Weights of a small mixture-of-experts language model, trained from scratch on English Wikipedia: 50.7M parameters.
Below are experts of layer 6 (counted from 0) of a mixture-of-experts language model. Rows are named router (the router's row for the expert), up (a neuron's input weights, with its number), down (a neuron's output weights, with its number) and show model dimensions 0-111. Each number is 500 + 50 x the weight over its row's rms, rounded and kept within 0 to 999. Numbers have three digits each.
Before each expert's rows: "raises" lists some tokens whose logits its average output raises strongly, later layers aside; "mostly gets" lists some tokens that are sent to it at least half of the time. This comes from a sample of Wikipedia text that the model never trained on.

# expert 5
raises: "ious", "ies", "burg"
mostly gets: " At", " before", " And", " On", " about", " when"
router:600448467499531409474572496542535547414436526490450475368476492591503439505421465472502586515561607506441445439509540494438419495553569529545437441499508461401542497573525493524470437573417554474508565564527481481504434433551488508446521503534488460497514566472470514455539467527417551462543497558544538539436415580452502383464507501534
up0:492520502406527459517600551554484566509489438540538491434553491458541495460458510463556516528523413530506494490496489563553515486490517565409467592524540465475526464543513475546466477499571500431502491544511416500577488607464423553506508464539452422494499382580434462478493436517527558482460431523466496481480563507486580348552468412517
down0:556538456515461556540605528563545472514589586476530529439479552453522465594494419485576454513512430482481498419541455473468434460585524570466505401444383434507432551442510397565516521507609428522464496550543463581444526483521452518438583537464504451518580452443458526447499530443495409458473522400521536505501414539500506498620466437489
up1:562538559513468427549499480445436464568499468478602485506622540582536491490501553507617485529568435543512475516495495519411512497553431598466427364490444573441425477511519532481558431494450443523541502569488526442485473467445418496519461555550576433563464551467556418464473521462425581465544560496485570484507530494547518550441468421456
down1:432462481487491549445447556628526507501470509487496410588456546435436497565502510467598529520559535586533525504465468509540532441521480438498532526427596506591533412408576481453455481495478512566477417410435538514596396520554523484525479561553451433442554496503576485531380552543446431453492540392549501467412419550491461462459486581404
up2:484585479499466485507511504488630455428468439561496508473513517464468457492454572505546543503422493509530568507523584435413434499565656551486491528558500544550581521516440518507481443426414482522434412432488531544554470336517578612459490489534512506477517454497496504476529511449398444525529516519391541458519419458466497529383507468488
down2:505528434442463544490537541584504466441599527503514495594630462443449456434580489557568527490503482491484444532544555483462489469527418423390562523504447419468524389437610442490479446529527488483521565394488587494619523512572479467489576469478530454442524512571429476556483618375608529475520502490539532460445518436582465538514426556530
up3:533448527478575435481558551552481578466479458492481513470597528600565490495542528560468582596561468570506493458466521481551559513445437572477460506463609496498596452476433433524475408566444503370545471462501461493446474515510516495526491494458500456415450447526495490474551421531485515441487433467532504606463471483509535446478451551484
down3:482543496459515494512429487320611444573506431499547553433406523449481512473544513539496455610533470441519434525422480497492527530506403517550479544528462506406498425519524465491541542476513592582490471489464622422577559445543417500502504587563546501387429495536523503390419498419595491445496557445449498522444490444480522432510563585444
up4:461536544546601534453611418486610478504415543563529488416484531483527530459482517398578515534440571543542475477425431518471580504574518714505463467480426536510482497500529443542491421497530513424521535531601488391578492560526512503565506540520524501466457587455524509513480376483544438529485508554552506516446511451529531534521483449497
down4:453513505467540440492408527481522526495518461482468521592522468474472559574487543445471530467547497571533608595587473544507461506543438494546539498461446374495508531528449452504486551503457474436422560460501420533432504418510508452530529513427468483449557506512473581545581526492573453509567510385448489495466554464457528537575552559508
up5:499536544419605455523575468544458430473509537614562486518455520396618443452503460475562558491520503528508456474488510478481612489446526465504532481430453488462574503408573456543511487501515476384439363551442412495535481572530510528434465508497525465437464559495480523536506494434509433504545433514457550525355535539427502439523431424486
down5:549539421493555520397513528523522587546465542439487587439518627538444503488488477505377493508525477530595470444554500491570495528606455421434442446426527543499451475570501468473535558442521445427485529481545519520515538435420480426493464440393446521476395477591577543435557367506514477471433468561581542546446575478499516548448429431519
up6:575515448466483414449537567471475511437544460474570435476507535388482468462503515581517517559585420530492517520442520515544494451472501580453515466577371562508542412463478537480479481457496546492481538477573608571531486541477542521484541592473433477495451489543448506516551538507413464472492524533474549500451492509473520526494460394507
down6:590509388470462477455486493514509523509501537438504513509517511437425543543490489535439522511463457519446448488498424481445509505545452535540457551528482539480474523453514601446533550508419538478472537478428566493439592470538544510404456484425547566538554460485454484403517559438536421436531572396453503491528568598516494503523539505586
up7:495530505554471477464509516532617546492379498411495527425473558474517552378483452421605441426459540496511436505555430376545443500511512500532463483564559525442482577486510466474463502471493498509597473525562506613515397474445569504584534423490524442526471462509539413516405500575424512468497527529445536447527440389441560551380497431540
down7:476597457505495440431502483504566575523480489543514488600534405533416458531488423507558489479491497455518426540537423516431547468590528581490449502521459515501523527438451397525593457573446493512527461453516527483534466508489533574528409473531518477512508626497450520515497493447546478503478475492420540505531528565352510588324499505423
up8:461618585527495447544484487497526500413554443548497436545429490387433473480410453528482531449546438530572509461480562501508505465363501578458523477635458491516488455469559635425546399549555513459540543568519379486478442546530521537494512564513561505601510532506573415416564535467441470527538524445535536543532514597484495463504431438482
down8:559498542496480412472494543576473524595539479521494437473567422435442534550436557496419416513519404519502533542429407484514503430522455504490550538548572577612429533472516553467556562477491512533512540462413531423436493529455549490539473509545540414481446506509547521512503498524510505591457511544563402466536533480456487546476551476491
up9:465575494527511492501466453521459540473439483366397438427527526522554554485504407481398425527483516467512410435474551446424439461556456518495544508487468614546505490481527468496450440511392548614545546584435507517478513459523476487430474449464499549515403523440516430444442470544458477567536458555464536503469447450435474478497541561503
down9:503457535515396587463481377480573431515588507498478451560424483455504461526597562521545517494581453535513460529478533471529544494552541551515493516437425430490549500563471639451396355457508506592506537542548450434504490538387544566494546516422487525455434421563414401497510476527488480449495433547489481478499491531469479497497525436448
up10:497507480492570531631569508520625538508475496466453418456558461514414506550439572442438507577477544516481482431521471483468474441561507454566479490561589500411577462496399505539484422488428505574448532591500490516418444575428517430451562510581466465592533466462554570505425447486611421474532548573437516577486476562551543511419423548469
down10:502577465523510505460469537493492552437537489505515559492517489501524483455446561440577481445507568499545396577501479548393513500502513440583444464473552492489485563490440503429549449507399511470435457497521474494484408588498429440382417495444470492517406542493515488463511475476501500497471507561509465481482466428449495529412467537513
up11:548513465514486496444494488538473433483409424501557566537537550463587452507607527412481516570463578489443481469486455526513550447469469501414600434526441552515523472466562494460532435536501423476522403543488388417524449426540481474423477529606459415504606539500542506509543513470390522568506504530457482426473503486511550466391582494532
down11:474563513489427508596501524478496526468466513555554517401538541523513532433543472530495450497529534595563481422518539571510507464461540491481555542591537515459482401405429469483497615447486519505430478466505513571504489542467481474463541531515476473508601537487573545493494633544555518468474589459430571517454411462527491466453440532521
up12:485473471465531393473581594532471495515503473549489483493520511479493480398408463381585511525518609557453522452518498579483423547489498513485527478539481520434552499552500603495522402451417489520478502500385505432478441565622631517553497513513548518509605502586511588471513503473517540383522449523480530457447489508460537544472475560558
down12:541464453526549417459458501502525501421484500541469515520553517415510584576520495528472509464424483497459447594567536477475560490550494468505493570541589504558534578535448495512520512452487481560448488502477575428558605577454565432548559456531550489490418472488430538507535460489471489474552455468510514492553525562504624473504542499565
up13:486469490435526463534515542545453525519492597532521533520511541543521420468497479508502597483571544519539487432511442425445517495453523524537537540544549543537553404510531495539523438592525409459451458434547564542476531507516442499514422610505444500484427498487478529542477563439448513555436542552512550557524472407531541441469419509550
down13:496511498599521493529506494463521457482497481518484525446590422447546536508523535600535450493566404410460433550525530551583564391393549500482407512438536500436448477536561520436496520497510574544487494491502532401488477415475513585510449531528551391435544426552536544543387517446570587502507488515558386521458484422548468518451481611461
up14:510532583537554409486493502526523661505487465501492466467652566461521475590514486517498453525547596472536468465454404555487488545440436481493524454563483454519514550518490555507479465516428462487486558548492512495458385497453470513550447494521408413429568575445542557452602441502548454528380551555459535519439449589487452472444519500479
down14:560505520560541494526461449493554437472421456496417432475482497512577533429494468501574500511519536490533489483526513452407501414500502457483476466485355468394507523496551547630423496494504586496501482490450446536580505493540492492470538454510511434496437569486505516552493404467439429510499451481566532573445506366519528531467471571477
up15:430529429501540443519503417484470502466531475518560504567483570512489443497428497488537504468501518509515466490584362398453516460559454564429512446569477603393501458494595508459537515543502494489541514504500460439443514481503566529477525482509496430602524519493552471442526445536457484459576423393525507513497454406460501581426437547549
down15:469516425494548458588540527498463557484585519507448492476534470491420417528530469499548474550534545463490500561514494493537440488411539496601487502444508559448399517518484438502560578486534420540493467433485468509425489408457549501494408559547445504539508606447490431521449540498534528512445527548474376500501435486491403485464519484498
up16:547509449513476383458523546501520431431510547468440427463532508537453563470484445569560495589504602531486475439478514545574411554484526510491491498518468465441511481504468516508558439408452468616571587577406457528423479459573513599503536526544491540604491501477498526554566483533518473504464477432436528486455464562498549474522494522531
down16:436535505444424617538499386479489480502535610480590505533517512562448457430596603372481492487545455514481536465478529503482505438466515573500559423489612557526441510551547444506467493431543460473541440527510493529555457473518542497491445366488532533490462511485516489444470503417481396517623515419485479487530492502477514538465480595520
up17:480542562544379431535515528530548571520508462465540494513551435465604500579464442557464489507541494665505366515513423451507414424473528562438494400480454536496529527490547530532462495607557462499475535459506570445481470465503507567478428486550471500472492505506541529478548478503455553644537530570444498362463589569533622484467498502586
down17:462500431494470491466484564577474529533429514456531504536482555561512455504511400452516505444601586473449503600548559481574477547457477577437481466382439429547484468569425453432497460492470554395427596447566474487456447581525506572573441429488411605488473540473508537531511518520473457506494505515405447482436496484497531485461476541473
up18:411413599557429534512522503474559425491410559467527475489490522378505544513401555490527455565548480560546440489504488459392477504521456409414399603482455566489554544616509504452465423530520458458501459581493545554535490521461507583491443562554490582512594534413489486481433505486506449478571493439549525463509585517512592443499575494553
down18:452491496537449472565512529522438560519456391546604503548459490513552459462486500461477497471506509510488554489497496438543459450541479434508475414489536467522472544504508520556345498507505466426465546422507483510528487433520569516507544529559489468480601451555512468466440519559601508567522469557554557446543412479489466529530508464470
up19:526439512488572474529502554454489466466515473494453428500490451440450601444496538519469605559555526499430446527454571538392436417481433538450493567495483501486559521499445478512477423555443472412564528546470469503482479531504440479423517553538525531388484599435499418484508479548473479548578523626536601404492468520640511547486488461561
down19:451546493481490485403562541577509461472525425493491435507505480364537603427483530475471515471536448521446494514428525491519540502438521591483447525475508529549494541470538466484456434430486545547451587519538513482518339581489425576493470538459582534529474485565467383532500479357498452429459416483470438561527547487482460418589413543552
up20:533457475506485462584533381568469512445510471537567541491525512493440492539481497516490522567482560512592468487547473478493537381495487532457442489519491462492479463459565461458482592581496496516518594532567535600511442501526432509459492473567596431555348475501427494459477422540498586472496502545575627447428435567581449504452538492428
down20:607454530517498511501489493516463476527456532532551499512537500507330388482482536496635520494445481519568512535429512514471575455512471463470444515497498419428452518523593431518500529528403506506551502531575471514559546571479521462467467435542445452486575475537502523489579442492576501445421457525503549496459529435527481451484387378482
up21:499559521476535427479539541480468501416523504422424419421539460463458525483401582478474612537572522548502593493438579609570507446526449488445558459481524458461542413442392474496462508497475495491483594668463503425490538427467561532450584474459516596521606528403607509508531543519525492557531569503520493496410555521445476587558534579442
down21:485532539441416579510460605535484520521507527543494364531480489514523520563554458476558455465545557580467537442497479487573497481377474476457550451563522497526532486466493526531500445499552466487545390500494489518462514546449521484475480455559570489510527466555521491554419474523513450497525537550444499422486435596586491509469537531463
up22:441451536468412435577504590479638500538481490550389537503549433477480538591555491427570449506506410600470480457467495531450492453542552513472461450581486502517577511482467455505521491497486514423417485489523513495503564460559618573507483486569440537518562541515517504593567522553449426501529534589504494475546577581572477449434480459561
down22:539585476432503443506503492478509542505411492485495566444469457550537459518443483424508498503522460441455472525577452467623513444535445601473517467519475488457461420571570383580556568560526494487424492525491550423567502421557447411542514438448518507424429536502464521579541542512518560498509420506403420419365579510479560532553500566522
up23:470469526507570421529597471550454530370454418501559469589543497446627453595568473514468513545522539485460507481517507569571493489398503473486534484518492516399540543414441564558497418454425391452500468567398437581459433518507494543448504455540468441463480511494511607468534553409499438431491516540409418462433529537388498435446501588497
down23:493560523490441534427323541477540430511505613533459574401548564562506525505546501506431549494472456431439441567421537377451492558566565528476526553572493565487484573502503543483461516513447550446520496468530425501532554567551561485404488456526442444501470443544544507425473473556494478495432376510470500477575497457610581450514516488482
up24:512533513550655458476479526548590467465437450541487462510500485449538443453452504490484550493564604557493451530558494611490446390522515467482492461481448454463545434500531442507449439501466482522476465589482557544450465518459476610460540487494485538380491519456510542450501589514509420452537462575419540453525389465485463459405449503428
down24:439498515535540516471529459483516528561494515465565524473498557583470503424482497496381519483489587496551450535449468497432579512503453581532482534495552566516561491533428493419434449500438428556613502487526503425597512539502516574432531460458493498493452425503523489453510444563553523487514393448499524533510499546464565562480427510539
up25:503519502424507527628568530517538537510431511466539466512514591481444454384565543509418524525558609452459495526579501519465515464482529605553447522480449592547537449446551479466480369451422466496456487505488450532448413481523408515375623427486479481512465472556446588438525476413502555580540560571525469530423439517495444475469523488569
down25:426455406508400474484657454461609492453394512464492519499377529591527506588558455512486391501616440481538429522437423508453475552521525508488496515480472496484510483466470471429492589489558562571520512507594559507455516426547504492442510501423466537524571386502533449536524483451574436471415378498507450567574583478507511611511401554451
up26:559503502521513543554604495563523535486523534424503436354471548535525475459445520447560558474479543468484486396524500524500474472461574479508506468524498579482485486559510572567504531464519398463566464517482421512614556422606523486496484511474550470456432493386476475573496497512368510490553416455478475520462513552539491542399439467593
down26:532540467413488580466506358506426526640557502410584490531392506512476463439489483479468422464477605551464460611561515455532489483485491530494537477511467492468389549466543487427507593521504491491404547533504498526524503464502552565466459508494563482565549478425556490511509559532505369570602486545523479488529529505510527482460383616512
up27:520533521459566433489493508565510519478437463416518474527535489437531555505490591461488555433491613453554471515488526455473553468481498562407468555542575521555602458600417592553482524596465504479524454544512463469491521444456517465469530538422497438567587532478437425506524489529394517495481541552512576475546513531495532446409479414479
down27:471454420568514491494482600531549454467463424430539528494535438554525547601540497522444556511557478541404594416458562514387462449385579553477531521421599538518532497458564464525509455543496533551496497501474434489403493474478511550570587494422479501530509457500416568541540509464543457557482485478523471423474447487573473505430467612519
up28:590558430559497454494554485553452489529558539516588491522548507467458630573490520494489553539482363456562483442453572502413487505517452424512580456507430530508553512516447559511492518456572419455492477501542486470550445480547487455455479527482476424470533496484412496474429452558437464406580527442571448536510505625534493504513558524476
down28:489486464475551609483588472478433498538593447516465511497482510559550455401471394559548505459461496509470470571565514464493499606515519485466507490390464588566574549472426465587456516431518436507519463385565480520628547510557520568428482522447590472522490485440524544519584502461441384570486505395503479440447509514452534496439453453459